From a checkpoint of a small mixture-of-experts model trained on Wikipedia.
Size: width 192, vocabulary 16384, 44.5M parameters.
Below are experts of layer 8 (counted from 0) of a mixture-of-experts language model. Rows are named router (the router's row for the expert), gate (a neuron's input weights, with its number), up (a neuron's input weights, with its number), down (a neuron's output weights, with its number) and show model dimensions 0-191. Each number is 50 + 15 x the weight over its row's rms, rounded and kept within 0 to 99.
After each expert's rows: "comes after" lists some tokens at least twice as common just before its tokens as in all text; "raises" lists some tokens whose logits its average output raises strongly, later layers aside. This comes from a sample of Wikipedia text that the model never trained on. Tokens count by the router's weight.

# expert 31
router:55 32 24 77 91 50 38 52 63 70 78 38 13 40 63 48 56 59 52 70 30 50 77 32 44 78 51 53 61 45 57 56 46 29 68 43 73 57 73 57 55 63 57 33 42 50 48 65 22 72 50 54 39 80 53 48 56 61 62 55 24 39 46 38 49 52 37 40 30 52 27 54 80 55 59 25 29 57 51 42 66 72 43 40 61 43 39 50 73 78 35 38 33 25 57 53 22 40 34 40 50 56 24 40 43 54 55 50 52 48 68 66 64 32 25 39 24 63 40 77 24 21 62 53 43 70 68 56 49 21 50 58 46 71 53 57 42 60 50 60 50 31 47 44 67 62 24 66 24 61 67 51 45 57 47 66 32 34 30 47 29 44 38 57 32 55 49 54 40 50 54 65 45 61 63 42 68 61 34 58 43 63 55 44 16 34 54 61 22 37 62 36
gate0:99 76 36 54 43 36 53 71 52 69 40 49 53 67 56 46 52 58 38 69 48 42 47 32 47 39 67 66 56 61 59 48 47 54 41 30 40 41 40 51 61 47 50 53 28 46 31 37 48 75 49 49 64 51 63 59 42 31 40 60 31 64 31 67 74 24 71 36 62 68 30 30 57 62 74 40 33 54 68 65 57 42 39 70 28 58 59 35 51 44 50 48 43 43 55 45 23 66 68 34 62 44 48 40 70 41 48 51 73 46 63 50 24 32 65 52 49 71 50 25 59 40 84 52 68 47 54 52 99 47 67 66 40 63 26 63 48 44 50 62 59 80 51 36 21 63 64 37 30 64 57 40 15 42 58 63 54 42 49 37 30 52 43 64 68 41 52 58 50 31 35 22 57 64 60 37 54 53 25 58 44 39 53 63 37 46 67 41 44 36 50 58
up0:44 62 43 32 47 52 59 45 67 49 32 41 40 69 54 68 56 65 29 61 40 42 37 37 40 50 60 58 30 19 52 44 32 75 65 19 61 43 23 53 61 44 53 43 35 54 69 23 52 39 45 21 22 32 47 66 57 42 74 39 44 61 31 35 99 63 75 30 41 53 34 54 63 34 33 73 40 52 38 50 75 37 36 64 30 49 71 33 53 66 50 50 46 42 43 24 71 67 49 61 34 50 36 83 57 37 44 52 43 51 48 62 30 42 63 76 53 42 37 53 38 59 71 48 53 33 39 54 32 36 61 73 57 34 53 68 56 52 32 54 65 57 19 26 32 34 57 46 49 62 58 49 40 53 40 50 59 43 56 58 48 37 43 56 58 57 90 69 64 28 62 65 54 57 50 56 73 46 31 47 66 54 65 53 45 59 51 49 52 41 59 59
down0:42 45 56 41 33 16 40 25 62 65 52 44 29 37 70 41 33 49 15 78 61 47 49 49 46 68 46 45 73 31 73 60 42 42 48 27 72 67 30 43 47 53 55 76 24 48 47 34 66 46 58 27 75 54 88 28 44 34 46 64 37 23 42 48 87 37 62 61 77 63 42 38 57 71 57 36 54 45 67 51 58 67 50 57 66 44 57 35 26 72 37 67 38 67 73 61 32 40 51 42 40 34 66 49 41 27 62 54 58 39 16 53 36 77 66 32 52 55 38 40 31 37 74 35 55 56 61 56 37 53 49 69 39 40 51 49 67 63 44 48 55 46 19 61 62 56 56 46 38 68 36 45 61 74 48 54 80 45 61 77 34 42 30 55 54 56 46 40 37 56 36 59 65 58 53 66 51 44 19 38 20 57 41 45 46 28 48 69 12 49 50 35
comes after: "| ", ": ", "(", "; ", ", ", "- "
raises: "s", "in ", "the ", "it ", "a ", "in"

# expert 1
router:68 23 62 61 58 47 73 34 74 69 62 44 33 38 19 53 61 63 52 62 59 57 42 59 04 67 24 56 57 49 65 76 75 50 28 38 70 74 76 54 72 71 64 42 16 51 50 45 47 48 74 62 70 53 46 54 29 86 35 57 64 37 52 47 46 51 45 55 64 17 45 48 48 37 48 24 68 64 64 46 43 70 44 53 64 76 51 40 47 48 41 29 58 61 42 73 47 36 17 57 53 49 55 10 58 64 61 60 47 33 45 55 43 54 42 40 52 52 59 51 69 43 46 55 32 31 65 41 41 20 54 48 22 56 42 60 58 80 52 45 40 39 69 48 44 49 41 53 65 40 28 44 67 20 24 37 54 72 52 44 53 46 51 56 53 30 72 49 42 45 54 42 24 29 76 66 58 58 51 40 41 68 48 45 18 29 23 70 43 52 43 61
gate0:99 57 47 54 54 22 60 72 63 53 47 47 62 34 64 54 46 54 59 51 53 47 41 60 92 52 63 44 74 54 63 39 34 75 53 53 48 60 54 47 37 60 39 41 48 60 36 47 40 70 66 69 44 58 70 07 42 80 51 47 65 73 62 35 61 33 50 53 56 49 47 65 51 35 28 48 49 53 57 35 51 65 63 59 61 53 56 51 33 35 66 55 54 55 46 55 22 48 44 64 47 41 70 34 51 39 40 38 33 53 41 42 17 48 61 36 42 51 44 68 74 61 29 64 56 46 36 26 99 62 44 49 44 63 62 49 32 56 46 40 42 62 53 61 58 55 37 69 53 46 60 68 34 27 53 73 51 52 47 53 56 22 79 33 57 48 71 43 54 46 51 52 24 60 47 42 31 40 29 34 43 61 38 37 59 69 47 49 52 41 47 29
up0:68 48 48 31 59 21 62 45 58 46 31 53 48 51 66 72 68 51 68 64 53 56 35 44 52 51 46 41 31 59 58 65 28 46 57 40 36 49 55 51 46 51 51 57 40 66 57 88 65 18 56 32 41 41 55 24 28 58 42 77 75 52 68 64 99 45 58 53 40 46 31 40 49 51 43 53 33 26 68 58 56 37 55 36 63 38 57 59 29 66 46 28 07 83 58 61 60 36 54 63 47 51 68 32 74 24 32 45 56 50 53 32 46 37 56 46 49 64 57 44 54 45 48 62 51 63 28 35 52 66 86 53 43 39 46 59 40 39 28 72 54 68 63 47 50 56 36 43 52 48 63 29 52 68 59 50 33 51 33 50 60 56 64 42 52 71 58 63 66 53 58 57 58 66 55 66 45 30 48 40 78 66 54 42 68 53 64 28 56 35 25 80
down0:67 36 53 39 52 36 28 44 51 51 50 43 79 44 63 60 53 54 43 59 54 27 44 57 56 57 42 41 78 55 37 58 53 46 66 59 67 78 47 51 42 69 55 76 54 56 45 47 58 61 58 28 24 46 79 31 53 31 49 57 50 56 26 70 37 21 65 52 38 31 56 47 30 53 33 59 44 31 59 32 56 43 30 44 85 50 36 48 66 18 33 49 61 60 59 24 72 65 40 47 45 69 63 37 51 34 37 66 42 45 45 49 52 79 44 61 37 52 27 41 48 61 60 52 58 64 71 76 21 33 41 64 46 73 43 35 14 43 60 36 32 47 23 65 27 35 39 57 54 33 09 65 26 37 43 45 57 34 53 89 61 19 50 47 53 24 51 57 70 46 60 67 51 46 49 57 35 38 51 21 28 76 70 48 56 41 35 43 55 20 39 67
comes after: "H", "Ch", "| ", "ch", "An", "C"
raises: "a ", "an ", "en", "af", "in"

# expert 0
router:36 79 21 42 68 40 45 32 54 55 46 43 67 60 35 66 54 72 47 51 30 35 63 55 57 55 44 32 32 40 57 67 46 55 62 42 27 31 73 62 39 61 37 38 75 58 60 49 26 70 43 29 27 45 26 59 72 79 31 41 40 58 61 46 57 63 52 30 72 50 47 48 62 79 23 26 35 38 60 49 62 40 42 21 58 57 66 63 53 54 74 39 54 38 60 31 54 64 46 43 56 63 25 51 40 26 64 79 24 55 30 67 71 44 39 63 58 40 48 71 47 74 61 47 43 42 66 02 33 67 50 46 60 33 71 32 44 68 71 41 61 58 69 40 34 65 26 45 35 58 63 80 55 27 51 61 53 36 34 56 59 29 42 32 34 43 54 65 31 56 80 59 46 57 54 68 62 78 35 29 54 26 54 69 48 46 55 51 61 50 64 46
gate0:99 55 51 70 48 47 62 51 24 40 68 47 62 46 74 45 40 87 68 39 33 66 34 64 39 26 50 63 56 41 48 49 52 63 45 40 79 61 53 47 64 56 56 56 51 39 60 56 57 65 46 42 68 63 37 70 56 63 04 38 65 39 45 62 56 49 42 54 56 45 46 34 48 52 51 73 52 63 42 58 37 50 50 43 68 56 42 47 61 53 53 26 25 65 58 76 34 49 76 47 47 69 67 40 43 56 59 62 60 50 61 62 19 65 38 55 57 30 59 55 45 58 62 64 58 54 57 34 99 31 60 46 48 40 45 55 55 58 47 28 56 33 50 50 36 70 53 43 27 65 58 47 60 37 46 60 65 50 51 13 29 34 57 47 48 40 51 63 32 83 52 39 73 44 49 43 43 63 28 44 61 51 44 88 31 49 54 42 58 71 32 48
up0:38 58 56 31 45 53 48 76 52 39 64 43 38 66 35 37 52 71 62 55 35 27 61 54 33 38 44 45 31 34 56 54 36 76 41 27 55 47 47 59 57 61 69 49 38 68 66 22 55 45 61 51 59 61 48 32 30 51 65 38 46 54 46 50 99 67 44 27 76 47 43 24 39 99 49 70 40 34 69 71 29 55 47 52 74 32 56 60 60 52 54 09 44 68 63 65 32 42 63 66 52 36 38 65 53 59 56 53 49 35 54 60 47 52 48 65 50 61 55 13 31 64 57 36 39 57 42 46 58 50 33 64 33 55 64 53 62 45 42 50 27 26 64 51 58 52 63 63 39 63 68 51 54 58 73 48 56 48 52 58 75 38 72 58 50 51 53 81 57 67 28 89 33 43 42 69 47 54 86 50 36 59 44 48 46 61 32 47 43 41 47 75
down0:82 75 44 58 66 37 30 26 67 41 81 25 62 43 42 54 55 79 50 43 19 40 48 51 59 29 59 22 52 39 43 25 61 63 24 49 61 53 09 58 66 42 79 26 53 70 59 63 65 74 34 48 42 62 36 67 73 26 32 57 42 47 61 56 55 53 39 69 42 53 49 38 24 27 34 59 73 39 33 18 66 60 60 66 26 42 56 46 47 58 44 45 34 47 62 30 68 57 57 48 27 55 30 51 31 63 52 71 63 47 56 56 26 67 22 60 49 47 38 45 55 47 60 62 69 53 53 41 62 61 50 56 30 41 72 28 57 59 50 62 55 51 59 78 26 66 14 54 62 61 42 56 38 27 37 52 82 50 28 53 53 53 55 45 38 49 52 43 53 54 39 53 57 39 53 66 61 63 48 57 62 41 83 81 57 39 39 79 42 36 47 68
comes after: ". ", ", ", "-", "s", "–", "2"
raises: "– ", "| ", "team ", "platform "

# expert 59
router:40 35 69 41 41 45 43 48 51 53 51 44 31 48 60 62 87 46 45 24 46 63 39 77 65 66 39 64 45 46 68 47 59 43 45 34 26 59 17 26 66 31 64 57 20 47 44 59 72 29 76 38 56 39 63 77 72 66 50 35 42 30 62 35 64 30 32 75 70 27 31 45 52 49 34 25 36 33 72 74 75 42 48 46 41 68 40 72 62 70 51 62 26 46 86 69 49 36 44 24 51 55 43 01 51 50 50 39 47 55 55 61 72 47 43 48 37 51 58 54 32 44 33 55 53 51 42 15 58 49 28 53 27 44 35 47 43 56 39 39 66 41 31 24 58 45 30 11 36 66 48 49 59 56 51 66 55 46 45 44 41 38 34 59 78 50 43 40 47 43 54 43 65 62 36 39 50 51 49 70 40 37 56 57 41 31 51 52 65 85 66 24
gate0:99 47 27 59 26 46 43 61 50 55 35 53 46 55 73 57 51 75 56 47 52 65 36 67 53 59 34 51 51 27 57 48 46 43 33 46 33 58 38 44 39 71 37 41 43 59 64 53 75 62 25 43 61 44 26 30 31 43 27 40 66 44 59 56 57 50 53 53 61 44 36 52 43 41 31 36 43 54 37 50 45 41 54 30 58 51 36 48 52 55 58 12 58 16 67 60 43 32 72 41 53 62 47 51 45 40 29 46 53 49 33 16 61 63 64 58 71 45 41 55 62 43 66 52 68 40 57 65 99 29 44 50 66 80 56 42 62 63 41 63 30 68 29 42 63 76 64 44 39 62 53 44 56 52 33 42 40 50 34 67 55 37 63 58 46 54 64 57 53 38 44 68 43 54 42 48 53 29 70 48 32 33 59 30 43 55 23 58 50 62 26 42
up0:58 33 42 65 27 71 84 65 62 33 34 56 46 44 61 31 45 66 56 58 66 60 41 65 29 38 39 53 55 53 83 44 54 40 51 60 34 62 32 36 20 54 22 51 49 50 07 51 64 52 44 50 75 42 34 30 55 68 38 51 63 43 64 32 99 66 49 57 54 53 72 54 63 36 29 33 57 45 58 43 67 45 54 40 36 32 56 38 47 60 71 51 43 43 42 68 31 33 57 48 63 41 47 33 61 55 58 57 40 64 35 46 48 69 52 56 54 46 35 68 74 34 57 44 38 67 55 47 56 64 53 39 55 42 56 56 33 99 69 44 28 58 34 53 72 67 61 41 62 71 59 66 49 47 47 48 44 71 56 24 47 49 70 59 38 61 61 42 40 67 62 34 39 53 52 54 24 46 79 22 70 69 78 11 51 70 46 50 56 36 36 51
down0:39 35 53 33 50 72 39 54 67 66 56 51 49 65 47 73 66 53 95 38 26 49 30 56 47 63 49 51 56 52 65 52 54 31 65 78 71 81 38 74 40 48 59 42 66 40 58 62 25 58 59 56 46 50 41 47 60 32 51 39 64 24 53 55 54 35 65 58 50 57 57 44 51 40 61 85 59 59 41 48 54 31 47 41 52 82 42 45 25 42 50 65 45 65 28 42 59 37 74 54 46 71 51 41 60 40 42 35 57 87 47 21 55 34 68 71 22 27 69 65 79 55 33 39 43 48 59 44 42 32 62 42 30 66 42 40 42 43 58 40 49 32 57 92 31 33 46 68 49 27 40 53 55 99 46 65 64 58 66 43 54 36 49 51 20 31 55 64 72 38 28 59 48 80 64 49 49 37 60 23 55 53 51 53 54 51 61 18 74 58 36 60
comes after: "–", ".", "K", "-", "Z", "G"
raises: "–", "-", ", ", "====", "of", "| "

# expert 56
router:41 46 65 36 70 29 40 63 33 75 54 40 41 56 44 79 31 63 62 30 45 43 66 70 59 72 10 38 65 18 67 42 42 17 37 27 51 68 53 68 49 75 47 41 45 45 49 54 83 60 46 37 39 65 55 50 49 71 65 45 62 24 73 63 52 59 64 67 75 40 33 45 80 54 24 29 42 27 39 54 59 24 33 29 65 70 47 61 72 53 56 42 37 52 68 73 60 28 44 52 42 61 73 37 32 63 57 38 73 39 38 91 53 56 52 42 44 66 47 59 52 48 28 60 53 57 49 25 60 42 28 52 48 43 47 55 38 57 51 43 38 19 27 21 38 22 33 54 37 33 40 61 71 34 56 44 67 61 39 63 44 32 58 50 47 42 61 55 32 62 71 34 37 38 66 41 46 48 68 60 41 67 46 39 37 39 25 52 66 68 46 59
gate0:99 49 57 73 20 67 62 42 43 40 62 44 54 81 36 49 51 51 63 70 49 43 61 38 70 46 67 39 55 48 47 50 55 27 33 66 49 53 53 39 42 51 65 55 46 72 35 52 50 44 60 59 58 70 43 36 42 77 32 65 67 56 21 47 37 32 54 71 53 42 67 32 50 41 68 46 31 65 55 65 42 50 31 53 39 57 43 64 27 50 75 66 35 45 48 64 46 65 47 35 59 42 46 46 82 56 63 27 48 52 66 54 39 58 50 49 46 31 59 46 52 45 61 64 44 34 64 36 99 57 56 75 51 40 51 43 78 57 70 35 43 55 51 40 52 58 63 47 46 65 58 56 52 45 44 29 61 48 55 38 65 21 57 64 46 37 44 56 55 45 59 58 55 77 57 45 32 29 34 35 52 45 59 60 57 41 55 51 40 24 70 55
up0:43 46 55 41 58 72 57 44 48 67 36 60 50 71 48 64 43 47 55 15 58 62 36 52 56 65 73 42 41 18 46 49 59 50 50 65 42 27 30 52 46 38 54 54 53 75 62 69 61 41 50 45 52 32 51 54 59 47 40 39 51 60 43 37 99 54 35 41 43 66 51 69 28 24 44 69 29 50 44 31 31 26 52 52 61 52 36 46 52 57 59 39 73 40 40 63 51 53 52 38 60 26 47 44 37 14 20 43 45 46 41 46 67 60 65 64 53 56 79 17 61 32 53 44 60 25 62 61 48 68 39 45 45 59 45 49 43 47 60 56 45 52 18 50 37 70 53 34 62 24 37 64 46 54 50 67 53 45 47 59 37 60 70 35 53 39 24 24 92 59 41 43 58 59 36 70 43 68 66 38 49 35 69 54 54 69 37 31 56 47 49 48
down0:50 49 36 58 57 44 58 46 73 51 61 26 40 52 59 43 69 43 93 52 51 63 45 26 54 59 93 45 49 43 28 35 45 29 53 44 63 64 60 60 71 34 52 21 47 21 55 67 48 35 42 64 27 29 31 39 58 60 64 52 48 61 43 52 30 65 57 45 78 46 75 49 43 45 28 38 67 59 47 17 65 33 63 53 48 35 68 45 33 80 29 77 61 47 29 66 44 59 45 35 54 54 63 37 62 53 51 32 42 20 43 62 49 56 51 42 45 46 46 34 45 58 80 38 64 46 63 43 50 50 71 41 71 74 27 54 60 79 70 42 36 52 32 65 39 60 67 27 54 65 00 33 52 55 34 50 31 64 30 65 60 68 39 40 51 22 38 32 46 63 79 57 56 50 30 63 73 27 63 46 51 39 40 52 45 52 49 35 65 59 46 41
comes after: "D", "A", "L", "B", "P", "R"
raises: "ish ", "ever", "ans", "ais"

# expert 16
router:41 41 38 58 50 48 47 47 53 54 38 53 21 32 26 40 56 55 40 49 45 63 39 33 41 33 52 48 51 34 51 63 45 65 42 32 25 67 69 70 89 54 58 47 42 57 73 32 34 41 55 52 66 56 41 50 28 30 66 31 37 37 73 58 78 53 49 38 69 50 43 45 72 42 32 28 49 71 50 74 72 65 48 31 61 38 38 66 62 35 30 38 44 37 77 42 22 51 66 27 36 39 74 27 39 41 52 44 50 42 77 69 68 40 45 49 24 75 46 74 16 44 57 41 62 60 60 30 34 36 16 71 33 76 46 58 35 53 40 27 47 32 46 29 48 51 45 43 30 52 65 52 62 68 45 61 53 72 37 68 32 47 56 33 40 23 72 59 36 65 41 59 47 38 69 42 73 63 54 70 36 59 31 39 37 19 43 44 47 51 77 82
gate0:99 71 50 57 63 45 78 65 45 58 51 43 52 45 47 64 41 43 58 49 45 41 31 38 33 24 50 35 31 50 59 58 42 43 53 53 48 45 44 68 27 54 46 48 52 64 49 59 40 36 52 41 58 76 34 41 36 13 62 63 55 52 41 54 37 42 50 52 40 43 49 48 14 61 38 41 45 52 53 61 51 23 72 42 53 53 18 28 53 67 29 46 58 28 33 24 58 58 24 50 58 48 46 67 58 37 56 58 47 48 32 38 48 43 72 27 50 48 40 35 40 68 39 53 51 38 54 48 99 50 44 56 57 55 44 48 54 62 68 48 46 55 49 62 70 62 69 42 44 28 52 52 61 15 46 45 60 77 51 20 50 68 56 52 59 61 45 63 51 42 57 52 34 72 51 45 63 49 38 49 50 67 65 46 60 73 46 49 28 54 38 41
up0:52 29 85 52 30 38 16 20 48 68 47 61 66 54 80 65 50 58 30 58 57 58 60 63 63 68 76 74 70 20 37 47 56 49 52 47 58 58 65 23 47 55 42 45 38 56 63 50 47 44 58 71 33 39 46 52 62 52 64 37 29 43 54 83 99 64 58 39 51 65 53 30 74 63 72 50 67 57 52 49 74 35 44 47 44 70 59 31 50 27 41 66 46 56 50 70 45 33 54 61 58 48 44 55 40 62 57 67 67 45 49 47 44 47 58 38 43 34 52 33 62 61 26 30 60 44 45 56 37 42 52 52 53 25 54 34 11 36 37 51 39 44 77 37 45 29 48 46 66 67 46 57 75 78 48 47 66 31 51 49 56 48 58 52 44 53 25 60 71 45 40 63 74 29 45 63 51 52 68 55 56 39 59 64 31 38 47 25 62 55 37 42
down0:53 27 71 50 35 67 31 60 32 34 61 73 25 37 57 52 53 27 41 97 63 53 54 41 51 54 52 71 48 49 42 62 54 60 62 54 86 29 60 50 72 22 57 73 52 43 61 57 39 47 52 27 62 58 84 44 48 58 54 42 64 34 55 42 52 60 79 53 80 40 37 64 56 45 84 55 53 73 45 30 38 73 35 49 56 46 47 50 64 30 67 53 37 51 54 62 77 26 65 51 53 38 34 68 54 52 47 55 03 66 66 60 53 23 58 49 53 83 62 55 48 46 69 63 51 62 63 26 46 44 45 57 30 69 56 27 50 48 54 77 58 58 50 54 80 50 54 14 56 56 61 29 48 59 52 58 72 87 59 49 50 54 63 63 34 40 70 41 35 62 56 68 56 37 67 65 55 75 46 73 55 62 48 62 77 66 71 50 56 50 30 56
comes after: "| ", ": ", "at ", "N ", "', ", "; "
raises: "able ", "-", "elected "

# expert 23
router:67 35 89 56 37 50 00 31 57 61 58 51 37 33 56 54 38 37 42 33 68 36 50 64 31 51 42 54 59 56 37 53 50 70 69 49 55 41 44 32 59 46 72 42 69 19 67 45 48 58 38 47 68 37 66 54 39 27 28 74 52 80 23 74 57 41 55 29 41 62 52 66 44 37 80 46 41 66 35 60 46 48 45 53 45 42 64 69 50 62 59 46 67 72 45 50 40 45 38 54 40 36 77 35 56 40 30 93 51 34 65 38 61 57 59 42 28 51 58 44 65 42 50 45 39 55 63 47 46 49 64 49 53 61 14 63 47 34 30 58 37 59 63 45 43 27 47 40 32 52 38 16 24 74 31 56 43 52 52 55 28 40 67 55 27 30 43 76 49 52 57 61 88 32 74 35 60 36 40 56 46 37 38 77 41 52 63 43 29 15 36 59
gate0:99 42 63 49 50 49 61 52 72 54 56 44 54 58 27 49 47 71 46 48 18 52 74 67 55 50 39 50 58 61 36 50 72 52 72 40 63 42 45 44 18 45 64 40 19 57 41 43 29 81 66 52 60 52 30 40 35 76 43 30 77 53 44 39 30 51 63 71 41 59 42 86 56 51 43 45 17 54 31 36 47 54 37 48 55 65 44 46 34 55 33 54 52 79 53 31 50 51 75 59 37 45 47 37 56 51 59 69 46 43 38 66 63 47 71 67 74 47 66 51 63 37 33 35 82 42 73 46 99 42 63 36 38 69 34 66 67 39 38 42 41 66 58 48 38 60 22 52 39 46 37 49 46 49 54 47 36 80 56 43 40 42 45 24 35 22 51 68 21 58 56 67 60 43 48 43 44 63 55 37 27 55 53 46 38 18 52 55 56 52 41 33
up0:73 55 57 52 54 30 39 39 72 61 52 40 55 62 37 45 57 56 47 41 66 55 42 53 59 52 49 62 24 52 20 36 53 46 41 63 30 59 53 51 26 67 62 34 61 59 70 60 35 60 56 43 46 83 52 33 30 25 44 71 51 50 43 57 99 78 57 47 76 44 45 25 41 66 47 49 43 79 52 30 63 51 69 28 40 42 43 50 50 31 72 32 52 43 31 48 40 45 54 57 53 51 39 60 70 52 60 23 53 31 59 30 33 64 62 49 39 26 68 40 24 54 29 74 44 48 51 66 49 55 54 77 61 58 59 57 39 57 67 56 56 43 26 58 53 36 70 71 45 43 32 32 60 55 62 28 62 46 67 33 64 58 58 64 57 31 53 56 44 42 54 40 42 35 42 47 78 41 55 63 79 73 21 47 80 60 21 34 41 39 53 66
down0:46 40 84 48 47 44 21 17 40 39 66 24 47 77 49 37 53 56 59 39 52 45 38 44 61 53 32 69 30 53 48 48 56 61 39 56 62 58 25 52 31 45 42 75 49 73 39 51 68 83 53 57 45 45 29 62 71 33 34 63 54 41 51 61 68 54 67 47 79 29 40 52 71 27 29 45 59 33 60 58 41 22 51 58 43 37 25 50 74 27 61 28 69 53 31 61 29 35 55 60 34 32 46 55 46 47 45 22 52 67 75 38 35 68 68 35 59 36 44 59 46 49 50 32 45 60 53 54 53 37 67 54 55 46 77 40 23 50 51 57 22 56 43 40 32 57 47 67 47 67 59 45 44 43 83 33 39 47 39 58 31 40 47 73 09 20 25 66 34 62 39 55 43 26 43 31 40 28 30 41 36 21 43 87 40 45 40 54 65 49 32 53
comes after: "the ", "a ", "and ", "of ", "The ", "for"
raises: "ist", "ers", "er", "el", "o", "\n"

# expert 52
router:40 65 46 40 77 68 44 62 33 51 36 43 56 35 30 55 60 56 42 57 67 19 64 35 57 60 39 32 38 29 32 49 43 49 60 21 46 54 49 77 24 25 57 52 55 38 79 47 50 37 28 36 32 41 29 40 61 70 46 48 43 76 36 55 50 71 60 30 58 43 29 34 58 76 37 40 63 39 24 22 47 60 53 59 42 33 48 36 68 49 52 48 44 51 64 59 22 55 36 85 65 42 37 88 50 18 60 39 39 37 54 53 51 27 26 63 49 76 44 65 61 51 69 44 37 53 41 45 38 58 39 32 76 36 47 50 49 43 36 26 29 34 34 46 39 32 45 29 60 67 58 15 48 34 60 36 89 27 47 66 55 73 45 45 50 32 63 74 57 48 51 67 22 52 50 38 57 46 51 31 62 30 33 34 71 32 42 43 45 49 68 68
gate0:99 42 57 51 53 49 40 70 59 66 29 61 49 57 37 38 57 56 54 61 39 72 72 38 86 72 29 42 44 49 55 39 54 63 52 51 65 55 48 54 50 50 40 48 44 65 54 46 64 60 48 29 45 58 81 72 60 39 70 52 51 37 51 50 32 66 41 33 47 27 45 72 40 47 43 64 71 53 56 58 70 69 41 51 58 36 57 37 57 69 41 26 62 47 57 44 42 41 25 44 52 35 40 37 37 58 59 20 26 43 63 55 48 55 50 69 53 25 71 49 43 42 51 72 49 41 74 55 99 26 51 72 31 66 55 60 64 51 49 44 56 69 28 31 41 21 48 54 51 49 43 69 30 42 46 52 47 30 54 37 47 67 64 74 44 51 32 43 63 29 57 73 43 31 69 68 46 36 17 56 26 29 41 53 48 72 30 59 53 62 75 51
up0:67 53 63 63 50 47 40 38 57 48 59 34 63 36 59 39 44 63 50 52 61 45 44 36 55 37 34 23 59 34 35 65 56 37 42 36 24 61 70 49 45 39 61 39 33 35 67 35 40 11 37 41 32 53 56 57 59 56 63 61 27 42 39 34 99 40 49 56 43 47 67 33 41 67 76 44 59 18 45 28 49 47 57 19 30 67 46 50 37 29 51 45 39 57 54 59 30 76 48 52 47 42 75 65 41 37 58 54 73 54 46 47 51 47 31 30 61 68 38 53 24 59 44 59 47 60 30 53 49 44 61 63 48 76 56 40 08 55 69 43 72 50 67 44 50 34 71 61 56 28 49 58 53 69 60 43 27 33 62 80 60 14 74 58 62 40 50 37 21 23 63 38 46 47 52 36 69 53 45 51 73 29 40 64 50 56 47 27 49 32 57 62
down0:61 32 43 09 48 65 58 37 48 31 28 56 57 27 63 34 46 61 68 54 51 61 50 52 24 33 62 48 45 60 35 61 70 40 39 45 54 60 72 55 51 59 54 66 63 38 70 37 52 46 37 49 43 62 43 36 31 30 52 67 47 57 49 59 76 37 35 20 35 59 45 57 68 54 60 30 59 58 10 67 24 67 61 53 30 55 45 29 37 51 70 00 63 43 38 44 36 52 47 30 67 40 64 27 60 33 76 81 45 36 71 26 35 44 41 38 67 26 57 61 49 49 19 50 48 15 44 56 41 51 51 43 83 42 45 44 34 46 68 64 46 32 29 36 50 59 65 53 57 46 54 34 56 33 53 65 48 70 55 64 64 41 49 71 47 33 46 53 44 32 49 56 80 89 28 50 62 58 51 57 63 63 53 61 54 52 40 42 66 40 39 55
comes after: "'", ", ", "is ", "that ", "was ", "\""
raises: "only ", "the ", "just ", "known ", "under "